Experts of a small language model.
Size: 8 layers, width 384, vocabulary 8192, 42.2M parameters.
Experts: 32 experts in each of 7 layers, 4 picks a token, a shared expert of 384 neurons.
Training: a variant of Muon for the experts, 374M tokens, 6441 steps.
Below are experts of layer 5 (counted from 0) of a mixture-of-experts language model. Rows are named router (the router's row for the expert), up (a neuron's input weights, with its number) and show model dimensions 96-191. Each number is 128 + 32 x the weight over its row's rms, rounded and kept within 0 to 255. Numbers have three digits each.
Before each expert's rows: "mostly gets" lists some tokens that are sent to it at least half of the time; "gets" lists some tokens that make up at least twice as much of what it gets as of all text. This comes from a sample of Wikipedia text that the model never trained on. Tokens count by the router's weight.

# expert 10
mostly gets: " at", " from", " in", " In", " the", "The"
gets: " the", " in", " of", " to", " for", " on"
router:116138131121075094129147116117169132136100111105109139162130129090148119076131114131175118153109132125086114102130158163088111182069114163130129144157129129102119129113168165120141162137087117104156095125126140112090114161184087088102128126085108109136119100126176126197107132102136125114
up16:080123093117119156160165158114132127136161121207144102099115195120093124093143108121081130090076050092123074097107150121131120088164184197180078108133154121127150142077093113139180160116110187171091140152122185110123073140161148156121108198095131147108160156145193156165108143106091170107
up17:112093169098151095079147108056119132086122151179101161120125104144156170143143088166120144153118135136161087148162134149101103153076154166102144096191130134154107157123081113146120138166108132110219145172188106125148103140123132067110124152145105133169134131104115137215170123077103123168
up18:102174134138107135070158138090131103078083138122148131153109139168151048146156171141099105111162112125066150167152100147165122173160091127104083135098094118170076089172170177102184114146148126148223118187166113121126154146052121087029095150143153092154165078167083101122133121121106128123
up19:097143142123160117139121133111131099126155074174087165121105122110071048133124147090177122134164100148092124081088118144180073133117149145120140130140141126129132156132118090101146179098135089137105101136068170154115141162110058084190126164063142097156137186117112133118121079121106114153
up20:042114135084127098114131147106080094084101111149181065080127121141123116172116120108102121088148097126138182186097162132113153142114084107146162144136168132071137133104126162072186123157105161201121143164147136178153168107142117138139198112060048122135168116082170163074091175141124148099
up21:105162127163139152123174141101125149152117114215105151133160193137063095148102073127136143172130063145131151150034075169100143179177200215153094108102090098103113088066156125126092149141139152123121115134087110094115111173185114115142135160149137081050140129131119160098166116144079145141
up22:155107133112142090123119133186092181188112136108114106141155101113073146170151140139139109142126094105138122140163174078161143125071161129122127131192131090102133107086120114112151159112103097112137148156157144128140097148188114123099181094085146122083151138091117129160111156103119119111
up23:109177101158138158172120140103132134088102104089149146111040111106141121136142164108126181123170156097142125121209127163120119074173117133146153115147156118062186154164120146061128090140129083148106129109155134176102079105199124133139131109089147168157145089136096083134172128155175096166
up24:156144139145117134081122110134163118066188099135198158132114159138146111121102114138093149080139104138131113129171081142121129080076134101130086086111142158146058133161098126144113142087118075149142122167139099116106101122113120138090144154111125126209120157094183084165121178091127140078
up25:137140106152111129105082131084056128179060097169136180179131145108073130125164137139139144176179122110126150123089158149109104120138154166109181164168147104106154115159132147121073132119079148102136044117157137156159131123166113157080127160103122078173172082121178141071169138178143144077
up26:142094133130146085123115113193118145161196195135119113141146171160122117096128162163165118146157144128107127076081190135060105095139164113156112160175100145106137114116111111165146091041146090110140119119091194126081137123151170170163170074111058163224145086119135115113071112136089125160
up27:158165133144094089058171162132183129154139095137099129142137154070141149069138074150133121123162130140194126158116109123059155123202058193094151146172111138186104153163134091111127112189119143122152133138160102109101125100144123099100155110113105146188162169147101186101140086183110103142
up28:176084058073193123114115163111156109079111188149104162124133139131057112156153117093158074093143105121121181147099159101100108169099165132085124153162100156041092119133104143123125106092130063107151108174153137153097078174169139176095118113085105113117163087121119091208100151137173149139
up29:170113095147130161164106116123168115109148130167100171201134143115127110173144101122088092168152086123092115195138119180132160070127129132127108108136178111130110122125180127164134102078158086155160076133143156135110193188143110085095192138137147148139135125098125149150169103170115108175
up30:162186105155122085143111160114091114145150071070104091169133188155111158142100132136123140125073183133179137101124080102140141068123143114141112173104119096142167115121155102104111139152121184072102148123152154134061181119205157137118138126141165155154177197117166101098106084158089136134
up31:096111152090122119188145099119097109094041113079125093108139156127120121136134119112058094104160067097074122148126064130127139140111092123131141095123125145101139116084143182150080089082088123167133134146078149145214151101107101163102193115129076115191114176173130111027090175100115142150
up32:147152081123125142083121168160130097107085141112187114107162135110112143094157139128082136117092151182172172154132127096087095181146089117086148118141105137123161140140112135132114152104118123170085152036120087147186110079163118160110162148106129142072115053129120104139135202141167166093
up33:164158124073035124143114199158110124102081152125121128165059108155176161165135087113135175181156129148128119107143101182080119122133128179112142167106128117138088138142159126093186123158080083143120091078090182135148161154118150154068098152153120094122165155139147134135136147115129138118
up34:096135109164093155092151141064090079155135108133146136135111204130110116093119121174133113106033108121062121166123136113148139098119144108097121122051230103130124070090133166079143112164110098151175111137152184158168136102165152110155133114146125153140083083126184102195107133148134123134
up35:138143094102089138052094112118130086142122141149119059094129170142143114206155115131110136153175109162127122119151106091115113111138123104130131140165091104167112154176156161110101142076163121136097038193186115115098123088141107162138122104110145096190077131138104132165126138092106124135
up36:075104157081136086138131058142175113091077174237104155140127107147107072144101108091180085160095121130084177147148123167117154117121145165151168144069104156194150143088136109151119111177106163183154077170199134122101121103105150130138089129140112110107157090144111112115070065109100127088

# expert 31
mostly gets: " January", " June", " 2012", " November", " September", " 2015"
gets: ",", " in", " (", "19", ")", " In"
router:105142133140110126190071100099130087157120089149107166082141182062113097177091125083091132102108149168098143123108156112105121152108148150177189117139155130138075098096116186071100119131140131070131118128156147141097159134108120124134131135120065089140131133175154122147111136149108097140
up12:119199158105147110153133140105089111146087069109175119101150121133192053132111108123155134099121120132137172098149133119176121154076082146129126135098146120152142096075162116143116052135083151073127082181134153096070191122154087112090130089137172093129113144145106120166098099139099145136
up13:094154106103162119118142131128065088235092176162136149150139181104109134146100151114100111137087077133123146130106159129102199174095164137102123123089172101096136085093104130102146138155139168113104130147123160091169109124147102159145163130075160079074125184154114150075084114094105080136
up14:133104127147140163128085088117165103168045112120160211163126179126086114135161158131137170152137200127144083118089135157125103136117102119123086151165172121152096152219147153188074136184105125095140075129139106135048133143137094130144146168141119099157174131166115095128056114091196109126
up15:102137159088202178134124116141149138131174142077113145148142107168128143107120104109180157109151137112122120093086151125103138097128082191192123155146137164081153095127104120142072106143125084112117063164157145183120113123126138125075166149101074102148081166137074074122087141131172106171
up16:153107112064116127084110124095168133164083148136109110113106083133165128139131161126082147147119130198132114140073156155107087106155146202128133123152232161141149152131106146172074122167137137118182130150128098063147119149089066112183089176086099156121125101072194155155089137092081153152
up17:107145120133145088066123127171137137136158124185098170121120095096070090154053127103120125191167132131122145120085120114141112123173189141106193113177161108133150123117085126122056155110119201057076110159108115064098155141137131097123085138071150137150112179082155146149152151115110124152
up18:118084139152128089102118138154106110130133128169107088156126090104133176107101126127125121163133078126193082128135144139134123091114147119111143106141129152154093139156147113078115179110131074121092126149170113141109113096142132111129151121120101087200090151185131069188186114136086114126
up19:080104152138165174070098131098141082154115148132066092092121151145178171163156173135126107137176046125112066128097086150091156162133103131116115146173126143116178054149085173077118130133156140121085091123109118117104119179094123133128188192099138129126080212132137159142141106130134129176
up20:120090134074150155182109111094164092144152160118162128079089173073183148108097134150133211089103136140123112139172072117132081109100155128127146103144166169122171106041143135164130083123128209149119118179152142129153161117142111132084184052094151123106185092102122159084141150124142155088
up21:159139157099131133132147115050125108145122153144141082121114126161111085187120147109111156223193136153154156131072135129128177145152126162139149164101197069146097162134170132109159177159120139123159168149090131112114119128114134116170083096094138109175148101150171144144061130112145145130
up22:080103088161136143136123099183170104153115138173119164218150092133112170101128161147155149087122188089106108112148096138099127088116147134076126097155151111134101180139109146136124127145100173104163098172175129181077069107155154163119099164147073104177068169135083116125132062098103133132
up23:151130189126092062076131150139143091100114156158145135118163087208108098141155074184143098110149064139117117134107079193084101135114145168140137117159158132173166090143086122123110140131131125135153110128128114134151111166100114144074137116158152135144108129111118136151126110142068129108
up24:135107133124111143140091146118091120146183175063098064113118155104114157081108159126135138117166121114117186153172153138150098083104144154125145110191194177064137181119117078154067088158098150120147107179096123138121123101122154135165132108083150102067138150136130179118130096128137093135
up25:136136174137180123180120103136060094143088111162163134116155169147094095116087104087143126112169150174108189136099138120058159147125104161082155179134074075117120125184135125123096140184107154201149076112148140113130123158120137176166123148107107059142098056099120135125034143120122170136
up26:121125111151154167133088103121127085126120176126126082140093122192133130150113166077163092101113114116153073155091135074120104145118110084189168104096121154099139123153136131063098130076169169182135117142160179132140167131135116150108101100162117160168147112183144133197079127199124164036
up27:117111191125106110108150165158119138164119181136124069124123079134135173051139127115151152085138124129130111125107140145149146134089147173125099121144137078087190093138170104123081171110112143124061119054098072147114192131149144136129067123116103133098103147155087072143164094139198158072
up28:083114127147177045143114146127154160139126133141091133108126101115120077061095164108190115171139151115151098165147088138156136104194130137120137112101135121114164152162069144156109124182148167092079055126153173093100188139062113104152141136115133104117147176131081086116167120144141151162
up29:111145138147145084160150148145091152124111144175125120133091144104188092139130088086101169130143118207163149117107143124113171127123107105145121103108138134108129086147084170120195159132082163150088115124072137071163130134091131146163169087100111094134168122124133092117061135109153116135
up30:159121091095125085139144148136141140148072124143154069159074090127117129115160197107118141097167127099104104194148117140086138174102127085107185182071132102123134076133132170060158174122143194171112068156132150145105081130128179127053118126135140145161160152157117144108129040134117196097
up31:154157136083159099063109115162083167127123108112130128018120163143158166138095130119127161143062150073127139134186126173086177130114101046130167104128109165128140075147137147091138126130098085100185123144101084092106167144082080145120139111071138147159123041156117101120085091135166105133
up32:111128210145184122156108127158145100098136146161104097158121151166104144087122149129094144109164145151081071110083083148132106041184113099158135131120119115195122182085155164122133130147090112123143137192199115150134128116123101092115124090098158114176131159127135173166110120157163125115

# expert 13
mostly gets: "″", " MPC", " JPL", " Total", " Date", " Succeeded"
gets: "-", "\n", "|", "  ", "°", "%"
router:164118155122123117132132121136100128132143094163096109155181141136128138155090154129167204151107120144100128107106191156078135101203152143091102087153127106134139100136140099090093097124149145157110118158058143123088137129130202132147154160065145115115129138117144142115138122206122133099
up7:158113085071184056154197100087158148159173128123178111209131155117093147123158149096156122207148159136179111129133115106085070076132188153191139117143106137114152143184079079083120133156151095084101096148084152130149098072142151130176113135107108134115073158148103123139139155123145123078
up8:193077168164089152088079143145139098130126174124126200082137175111095134151144125142158194183139138138112115145107119151154105122161110100123193125171110099134181103073135102125130141131147122151177117123136120146142087108123099072139167105094096116134171128095111140165143167134171101163
up9:131132118139153147143155088132168136166103059106141138172096114125128117070100086151138149128123161143107097103107064082147161110187126131154154128083130106124122153166127109099106092143161130186129173105121145167151142103148179100138146112036179133142118139122114166110101126096148159162
up10:117151100098114109133100046097155119162173092093134095108128151105087142111122172187189240135090151052089117167133103125115076085153094181128124131208066176100135169172132112118119129067147143146195135120170151144130124120118144073101122112066175148092190105154113054146171083120132094131
up11:154153139118173170103151137096094080102132157158122115151063140169110080124066178128137082164084102102101133129138145144125134092111110081170127156127076136173072092145078093089157155124112103170166137114089083129183177137153144155119098131140112106161087086126090115134126132167123074119
up12:162118136139197168110132102119109141172081131094115172133174199155078175088195151117171124104135127123232120123138110157108174119084122171126130106167095092096103108127112153088165150119145138209108108119093154143119183141122153123074093125067148187111113106117050134102175161143175135149
up13:167091102140149124100168139124138146127118103079049133098133101172092091107120145161119202159148146129113123200161140093108220104093138128159139135211147115180144130099094108119205160104137203079164123131113065101146108086153142171114110165099185166120150139143103151165085126119092176172
up14:122093094131106139123143085093087107090128136098181092068085164062073145124071153078135113137111119114135154158113186169144133144113159169118152067115118113187146144054140122126203116129156139107092132142147097161107118140142154134066174146088102142113142147122128075139169109181097146134
up15:081154108133154154098203120114134135157207116127138133107156113134083149137151121103157136118108093094104120050164118155152190131095151152164132105121147175130075145118077109120142162103172155139170193150129179124166152160095105118135146175163097142169085108165135135156057105150128146110
up16:155150105099099133187119144095081153141171104137092178109200091162134139145121154128148130164088167148150154112080106090136171098069162174108162093082153110093124110126118116092133124187141131106153113171154130083149091095129132117173138125167146119092182189128103113086091085146066097195
up17:128109146112128137155146119150164122110147142160098085142066158098141140088169099131135155124135142139140086139109115133188109136161128098120091185153078122132109128119160051095165126122113126139133205103169105092161170144087140177162076142112163122105118173102130066130107156124107163171
up18:185150152041067167121138130126064084128157098097134075186101107110072079184168087110184116067217139115130180167169120114138152136159124158085141067084101132168145079124146168140118156144120124149164129122127111103125081183194130049139131117087234169166134123121092096159212105117164151122
up19:147126185155120133088174092166194110059086157109150101147157135159128109123195149040126141095128143135136106104111123093129112115069156092100122169122119134096078132126131114134116104084109102068159147145104119117121093199158125110150102137123123187139114139126136150101101158095172120139
up20:101146111192118146076117124036156130159126105114115115106174055122129118117106083096153163070076115164084139128131131135106166068135139183073178099061171211130157151157141035135147107130061134165138111169127132116119094093088167131119126151130103128144131130112054123117167098123105150128
up21:148124208106120184127115170118052092107087158150145161143143177129169122059092097099160159081125174118115225165122092165104098120152110144119170155115143104154098134161149173162065156116144131150116142110059108157156125150150183134078117060113161088127182082154108115081153108160162142145
up22:105123110177114108160102112135186111110060093082134133078080161089166154113156149115151192190129069115095134149186129110097135057114108166124098108142135143139145135139157092087155075173077135160114113127137121146118122175178141147128161152114130089126156083136101165121195162115164111124
up23:137150139132181105088134095132148151150139158117163142137114126207099134066162119108132129123107124165110089066069134121103103126138115127145123124094079110175167193084199145166081131098132140158072120109118081165129136151078122113083138173100149123128101096133073109091090134157110150077
up24:160137156092128101108136119132136117094181082065112132089150120114084095086166166112148164135132175143085164138125086148120135168177151144177168071125161077139117144089097165129101155131122145129109126113124162153095164097069136167120157126073138108144105127162126101138062131161137192172
up25:161162148099172147138085131141127123086056055172127163127151108097110088138177164108152145131133148094090146170103138114131124212131169121158128136197108090146143184103149130130160098142114126112122111117112131111105134198146151186144145107111177142149179118128079126092073078137161184160
up26:116150157146096095145138122096143132138140115160180128127141154190129099102147146093147150215120147171141094099136077090136154132085136187152153066052111102146131146181115120121090132191124137115147131129104119097121103119174137142101154115091152140125115161144138128168101181140118137136
up27:124149117142090193097101157134129074137116178197133094159142150107146092125148101104190126115154170123162147117107141136151127073070185126129131076115097165132135099164151160102125161153094134109116162157134095134125124104132095139131091170118097145087107127141094160155105118119071108105

# expert 12
mostly gets: " 1", " 2", " 6", " 7", " 5", " 4"
gets: " 1", ")", " 2", "1", "\"", " 3"
router:067171101173095177177110100164096090131144111142121109132174130185099111161101149127084126122124112177143112128098133085099177139139124158129097151081152153154139090120101138123036149135150148043121145173154114134179140116118166088110098149165111196127132029093118021091123196122112129070
up16:077151140129146109073120123121068133147145142190060162075085107091145116145117132102138085102057119152166144120038134133109171152127104159121126129139163162119132121152093129088122086122119095138135105170100145153113148204142133120172170118130120163092170133144127126165101168119147101100
up17:109135201122113167057136118137119141165112113129108105203101144092163160101112109175127072125107101131110102147076152090099118117177145157117133120099172155110159139099108165106092199125086076072083071081149099103134113131133064134156141126191176155143115110101116131141151086147128144144
up18:097151108166055104145124063069118164187097131054163135180157129118112081091075125098145139163106160133122149123093122104139143129146095155127129117097147073144179068103108117059135146093159171098110117105050102085173145146110126120102172132154193154201145120095095119114159179083122151093
up19:173164104060092092119145174160131103094135076101143101171104117164060127133179153156127169071126098102166100109113099143166149120104140170090158088116133169179127071116091163127147166175125087108103114135126135176107177112135109168110107111130118162171145160117096135130099122157116127097
up20:164078090159109109206138141121140061161132167129068152129116151141159106116120127092135151106134157133140131133141145133164127197100136152094109154098126116163141098150149121156085110071142110152152064168142056120136100194151159175106082181114149109149156132166142119101096105105113150154
up21:122069134112088103122127139145132137089095081137129093116125075059079114084172107130110174199129097093165127143156181128125135112099139111153107108159154202105157177121130086150116095122086148098143120120097077098146091163108147137169104120132142112130143116195067099130186114125180085149
up22:136123153170091170149156113099102142128081128116083155149142128179090094096096116117137153169153118136149138170140154095037186225123166091115115084098162134099169117130129102175122133180118140081132214078165162159190118112124142100082155140108132141109132124104119118163117132151105148124
up23:144167138109066144153149088172198101104161142126117124051083114141108102119144119162087108114053157173061055120060143176139125130120145176118144097150172112118072112179099167148135169126099138145075140098096113120159121140102096097116077133157224151137133131119134139126149061109187155126
up24:151158118047180112136119141119220101067128017144067131153149128132159120124143139077105174173091178128178094153135090107154100134097119146175117095096178171112133125165100189106197111174152049062163170108140133137115099146152113020130168119087155164130121175088129050146169123139133099021
up25:131135175125150111197129126129127143137198113093118155132102123146100118104162171126084122075176144150163111119165144088108071105099079187167119134174134168083154138163187123142118113119162147146123126140102117137173127067105114109153209128100054119144120070121127090169127117135118132125
up26:205078150193104117106166123132126094161139104171126098214200095130123159193128103158123146155106207110169058122121090128166109138137155140157126073095199072189134066196148189119140123127113152099134187122081084104115152135151144096124073108115127171125100110115122083122079100126114146052
up27:081157142089131158145125104113072064128137109128126144164177172164105088161137152130179116145132078142186119141126100142133161234098115097171126107136114139124157156094134148087077188172113143087112147091156108168115118117099137102062092158088102132132141126133081089103082112131152143157
up28:128097091173106118150107135050167140127162129135073093156079147114161093120122176210136098147173132145126145190072105097162073085128152175117131120155160152152070153144100132094178138153099083208151080121127103133108186112075085133102131126180162148180156126149137095148150086163158149111
up29:036164151162089112137144178074169106162137080182158150145128119071074159194124127142104096142136155110116141159110102173108120090170141193086186183108131092136171113089091180125137197117147093085088143143118150083126121189115179152102112142127151119109147130132118182125139112120113123121
up30:130096150125132101105147154128111114052165128109159130115105117137172133118136173109126164113099107145182140103108132103143122144174099104100127117079152105160152135084119089102107190105146154101132135133152110142132175104139134167132114136111163164091127134123084108095014095141098109092
up31:136129106117140127171144161105113109127139074116137089160154185113198148128062096125145105094154132174108131108188148052142196110142166171142141132039094101132134087133117091141106178133176116100156137156137155165140129060187139128165087123069117140094106096113170073148086135148094124151
up32:190135176124139177108137123110152044154132107146057128138135098085130171153097190139126097156079199095181123112141146116170055147129076179143146163113207141125131152215118067149123053092173122166175110131142086118169096111129183088091132159093070125122167129165120077130122137134152153137
up33:106131112128082136137102143130126136113121095161097117109123121133167115058118127151088174132150102150119096157088151127125135208091163185137138119088108070060123139082162145104125205106137127174169133154112071138055146099076090116039152076153132106150113165144173103057103124165165137218
up34:083156091077094107182133119103134106069088143152115075167102100196180082149127126099123186089172153156137115136112112112105163107082208091124089134105113145177150148095090159146135131145184127113169148115127124101120153122121162133185107144113144176062194133122083115154122146149176170178
up35:080124152128039160161173121072079065159137087085163155165158075136134133112115054140156093124077142183130115212119159129086137157151135125117120096094108120109119117109131130171107078163148163113054235084161120113121132177103093102160190079085158133176201131143153153100122137185154113108
up36:169146057153136173096133156195157121127142069080149173177179164153160155100122131096126160171061081150125091095192127148130177134082115134154144102079141147062140127165123076105152132069134152154097182097099129147100127122082103136123157084153188115150133097124118102175140145157141164124

# expert 6
mostly gets: " his", " film", " was", " been", " video", " song"
gets: "=", "\n\n", " was", " a", " is", " his"
router:145150126137078099134144160101167133155140143158170129100150080122096124109057131136142163111139212132123116166082108140060161118115102150138146134159130167087114063137149108084098143135108166159140122158091129099119156133163172168124120128153079105160167164132110151111064111123110187175
up7:118164170175073108144110123148106161131112165140089124184122099096133102106082140114149128112114113144089098117109075162135116083116153154068151152089146176077139126048102129098131096093137116058149123124193173172134081174146154115148171139088111152129126151051061174110159136119096150100
up8:133127113142123147124128115088185121160096145137109170143094167106096188125074119099136148157121133114166107135114134104067151058186084136096164129094126097103102089132118146133098107142109112183196162117151154120129130132134174093149163088125108077158125125193072110148141080146140105147
up9:106121137160127139182172125135136107228148105155133086111067177129157145124065127094145128102181101157169108152121147108175132107158088151130140144161130112080121137093108128085150115090113204225149133120134185093104104140110212101134100139200108094138154121183090075123065076152142144136
up10:138069129145093083154129121173126120187171113081137168137112083053113069102074141104170106117105159174137129133119155119126142136085159127108108084139085161140077136100112092098162139135103082183103097154147179130112124122115142113101116093112143117130124165097171085135108149122105158144
up11:177102105141173135163175145147164107155089157165132147126130093137133163178135133139141121137079100134087102107089152122128114142133068127121098161103194107181200127151150130176160194103148127147113116119146042084133111184167125075162058125129124220096170104075102125170158136155087115081
up12:067110166174056176156159140097144157130140133116121112135171098135141192089109164123127212157129138127100123108098082123131129108170116072159146129134152136157140125131153041140142126157113134116081173086118087151133107055058125098140156119110116179177077110158120161155162145153084139150
up13:116163074115058072154160136105078153104062096090182145080186122133147149098137160098106153170085121131117177175113142131141150097086168104120083082120115064100184089129135144123090089202116135102152131169155112093115103164177166105157130113092143120025156113146112189091109163117101144086
up14:126148112062120097066071145111149109142108118141159118147122147097173166159139146095133122082150126120170138142122104128111119143132082133119174132169106176114155089132118166087167101132099150201158108135117105113138123113176087120140137154086122097170152114087082113145065126094136139178
up15:200093132147132096091123137139150172150151134106088067156117176097118097077127129150110143099150094121124138060121161088107102105144187117171154139108062108155120132158129158089179123119134160161103111111142119078117081129101112148132159106188177166204111082144086144210092113113175098134
up16:127081145112124119134119124144121041097143097147109145136157079129130103107118096145172116159132151141104125145129108120099166097125092143124158139167094137121148161144191074086155117128142147146112107152129148147091127153061124142140094141103160139147117147108110156174125104161190141107
up17:098122101136116101123153159087192122152146137132139154175151166106167127087204097134174131132121166115147115150042122161098095173108100147122086105127147127158119187151191108112101059120156098138105078104204162117073153092054132109181095106142157085104105107105151109095113107142138187134
up18:136141115188111096144110171128107158120164136117151121137150148154128094130042149114092111148173158125110152135116125128056119202117135151122152138161154114141063126141124147131157155123102147127079140126169216089097156124151135207124131144117138114151166130121138083069157127165097131125
up19:149128134120143102109173123117118078136165110111113161131207195128101129155097191126166107121091115101084033110107153157141158129084117131171128129094158113101150116131097075128102167114111156176093136133098146083093123153146136167183094109141092100096130170124071124155123151162049133097
up20:101154123160105114111158170128160107108168149161137138165092160102114180182154150137176099130152180128168042177142092149114136107167124135136144161136084132091128129185106082125114129118130206143148173164106180103115120190163111141121098117122105144143161081144069098054139170095143143102
up21:143164142145131122162144104086157107118165109103117136162098142165084173183131143136110135135174177118165126121158152134133107116142056097096179087063086104128101140089120199079128188172118086160129145112132175102094131147119116077164131124141083132158157111095121111143159084159148131141
up22:121093162119151139192116116116128170082088126104112092122118140085134089106148115107127149082153136154147174122149067098095124241113164112151110108087129146131136140099094126120173142150060103164127132105084234108147133152189122108142122141140153114169113141090194172100119164121148078100
up23:095144160089081122127138113130103125098129117159129148071143140062123189120068190106162157128108125112139123165185114149158131131118127120066125168109104090049152122128134107195122121109116102130088181093151130113105143166140122131091150158099113116104146186156113112068202105168077165081
up24:075137152157103073125115141119131104111063147146097120097198158178111143103118103112140124111110120145127070120168103148135158129200138096093151106109119165161173059129126160162040086116189138149126087145120152136107206170168130158107123057130122134139117122044134167133125142128205132148
up25:136135141154111146157161133164177098171160162201144122124147133153089114148089227169115105180113147151119141158155113161135098103140093176113107184094106097121045183066151076130155120158122105104097137127127146137131122148076093128108118140154132115141082173145124163118089167214102167174
up26:146095165138152097163118110173132091150170142149229123147161141094110159182115107120099143101176111127148135189114122066107132101102099181129150164060101133129104086100130100108148128086181142144154054147142123137203120173133164168157103119149123104190111144192145187123158094089132103109
up27:124087180159156101061120145184127136079138101113105090150150098075136099146136151143121107105164132131146033176144143126128138069117127153142116129136158140129122169091154127093177120114102169132145130151109068103085123136141180152179126094101102100090138132138083103161111124137111102132

# expert 18
mostly gets: " +", " —", "′", " −", "°", ":"
gets: ":", " |", " 0", ".", " –", "°"
router:171135156152104128154153178081154103156073176166117157125117137124116177122129149150077103122132171141167118141125118049136102141140146101159127058126157132166166166142087194110108157148113114118153113113107104103108124086062150154168133119125088162190125031131123099145167148073169082121
up7:095134143060156088188165183147161078121129145111121137091117108078113181122086155142137104159183134126185112117143134133093164116191148138120156119115133071147081056136115082085102113159088087123131151110148124153112137167101123146173096101077118115160152135145154093185139103126109148133
up8:091141118129130105157121059079160073139104052112118111094150124201107065128158132121070122146114094106147194113118107134137106158095076190128113150133164104094113095141143131170180116166106139185141158099129178111132159177118145144210104117110123154178136077102174143160099166131125125104
up9:172079157062085175120149127066181095139122125088147168146103156194173139138178169162094141108146098085124111131129082113142040075144120103143133134093148080092143117080145155133085078146139131128171192126138119075139098123139189130130128134175123112141159142169132106185149102112102114086
up10:113114117144150131164116091148202161172097151166106121082104152191156125062119164153192105066122202064114114178146112121106168099104162183108123064116132211165081089083108086119127182136125130076148171085172164135059120178139132135115093139115117133159128132100117091085141125168120160126
up11:129079140129103111100141192070092113105101134147116107093062104225143137154136143152138097122193111161127139150140081143149094142059092095114102160132116146187158116181125132146107097130123121176178158139187130125120196147126106134123161072146101105111178065171156160138166171134148124135
up12:146182148089141146065141170155124153131139145064102101112116122124179218174126127121162159088154134108134121058126172151103129177114148140173158117085071128128187144162151214088132142172185084096155124126137097107067087107174158068098147124163186166093167052111127103161137073158138110210
up13:091111108165157088164077081095193205121157153139112113122065178170138149106078182148061144130134168135084143143236139108118116210143150156105082041101170143130150111068143164118134151058127120117111058086147100102094152145120144119149120146116141085100111096074139126153100111106141122109
up14:158104161152051158120109168151098128120087092148172139149073107110135170131142153106144145178127110170135120168122085147117126074130154115156163131136168119091103133101100116115080162118143084082136154085160093148144083105124134107114136138125186113153114153126172120117104152112112112151
up15:113174079160135137127176179042146106147132174155146121162116116096124153099118151198158136157080172112115152088083137161143125136150170094159163107159149063086138099090126120134125131119142182186150184113125175142095136089150128160126149058118088187126097088110133102107115183083063139169
up16:152103144120106085198132147123124119140099158142149143076082102181075067122187106116130103122110115115137081103099074090136095187186147182153163026134163077154092134146126175070098146168149070141151194156189142118167122149082138149151148145111185122145134131152116141094138166132106108076
up17:134159115102070080152076132112214093164053105088104149115140094141155134106118127130075103140138128128105112100097128090162162190136119140093141125142140091117143131059111131167127173158091155143131081078093114101167129171144114173177057189141132152081157141119080178124135101085139113122
up18:172180160084158097113121170138206150103138166169070102158095168160133178166079125192077139127132172189102151137116181160103161115159099123068109137144118148141116090136130147088098115114089095189120086143095130155139134149117101074089117160145149145146121086109166178099142187125171150115
up19:080127084133143145137121116139140127111076147167106145098089110129118117041140187139132124141153100107097087143102107161135074168171188143154121080217187097150156163127136125121136123073149165177154206137159099119067090106104120109101059155152135099147211117156098124112081143128122077125
up20:102088158109173110130158156108124137101103139149143122159069091130104164146158150080129142096145111112138114145096086163183104103227178092132122118126190137165088121131162101086080113134116121132157099151129118156118098100199098150089109122123127091110238134125108138123167133126096140120
up21:076148199088107071145115141107104127118101130167134078160093158126167160106184136101098132160120123113164129152073121115110106140157095095119115137061174111087134147126144106160131129095088178133090082163152140135114087140102076125176134141136170064144151149101125107070110159129139098116
up22:142098154100147059159173084179125125052169120187137113089151146164198117117114029154089115163109119103131096133130160132167126179142136155150141119153172118103133161171098163088133127116147104138155131132134154090109135090095090189107070142162086088074125091132103117115140126136097090126
up23:111131158069136086141147104163148134114096116114133158096141181105120115168101135204115125113149064092098137167089149115126140168129134110082094131087073134112152167158111118180081140151138148176100036148150122185131173098157078156133136120113091111157135158141161109139118114146134130151
up24:064127180119079165097132122133117165107154150113161094134157112121114108121143097158113118186141107151140202128157177100109111142175102124137110142143151107065142198153076140155078138156157046168119094052114061106145114085175149171061103090154107128147168091149162123141169123163123115141
up25:145134102144120131151166167110154101109170097135102167100173144116108120181112124123121097110065153092139092144180112133103124171145126158106143128078154169106148097174203120153131170158192110198118110119132178109039085113099059120133112125088199143156103125107156195179083105109127084101
up26:213155142087053120167129085158149142152172157148076102160153136165167128071107088061167122140140133112125100190145120165120129131094125154134149125142109165111107125156111117125107129178158096148152123157051183144072135154138111109150090141127060045168126150208121096134130124122136156112
up27:059129145155121109074112211072139074118157136129127133118072164110136119088124155141065153074195144101110087133122079130091109128096145102055126085108173115158132171136117165106168188113153196072134149097127124122113107098130117161091138147169117148149147116137155130097167112159112134177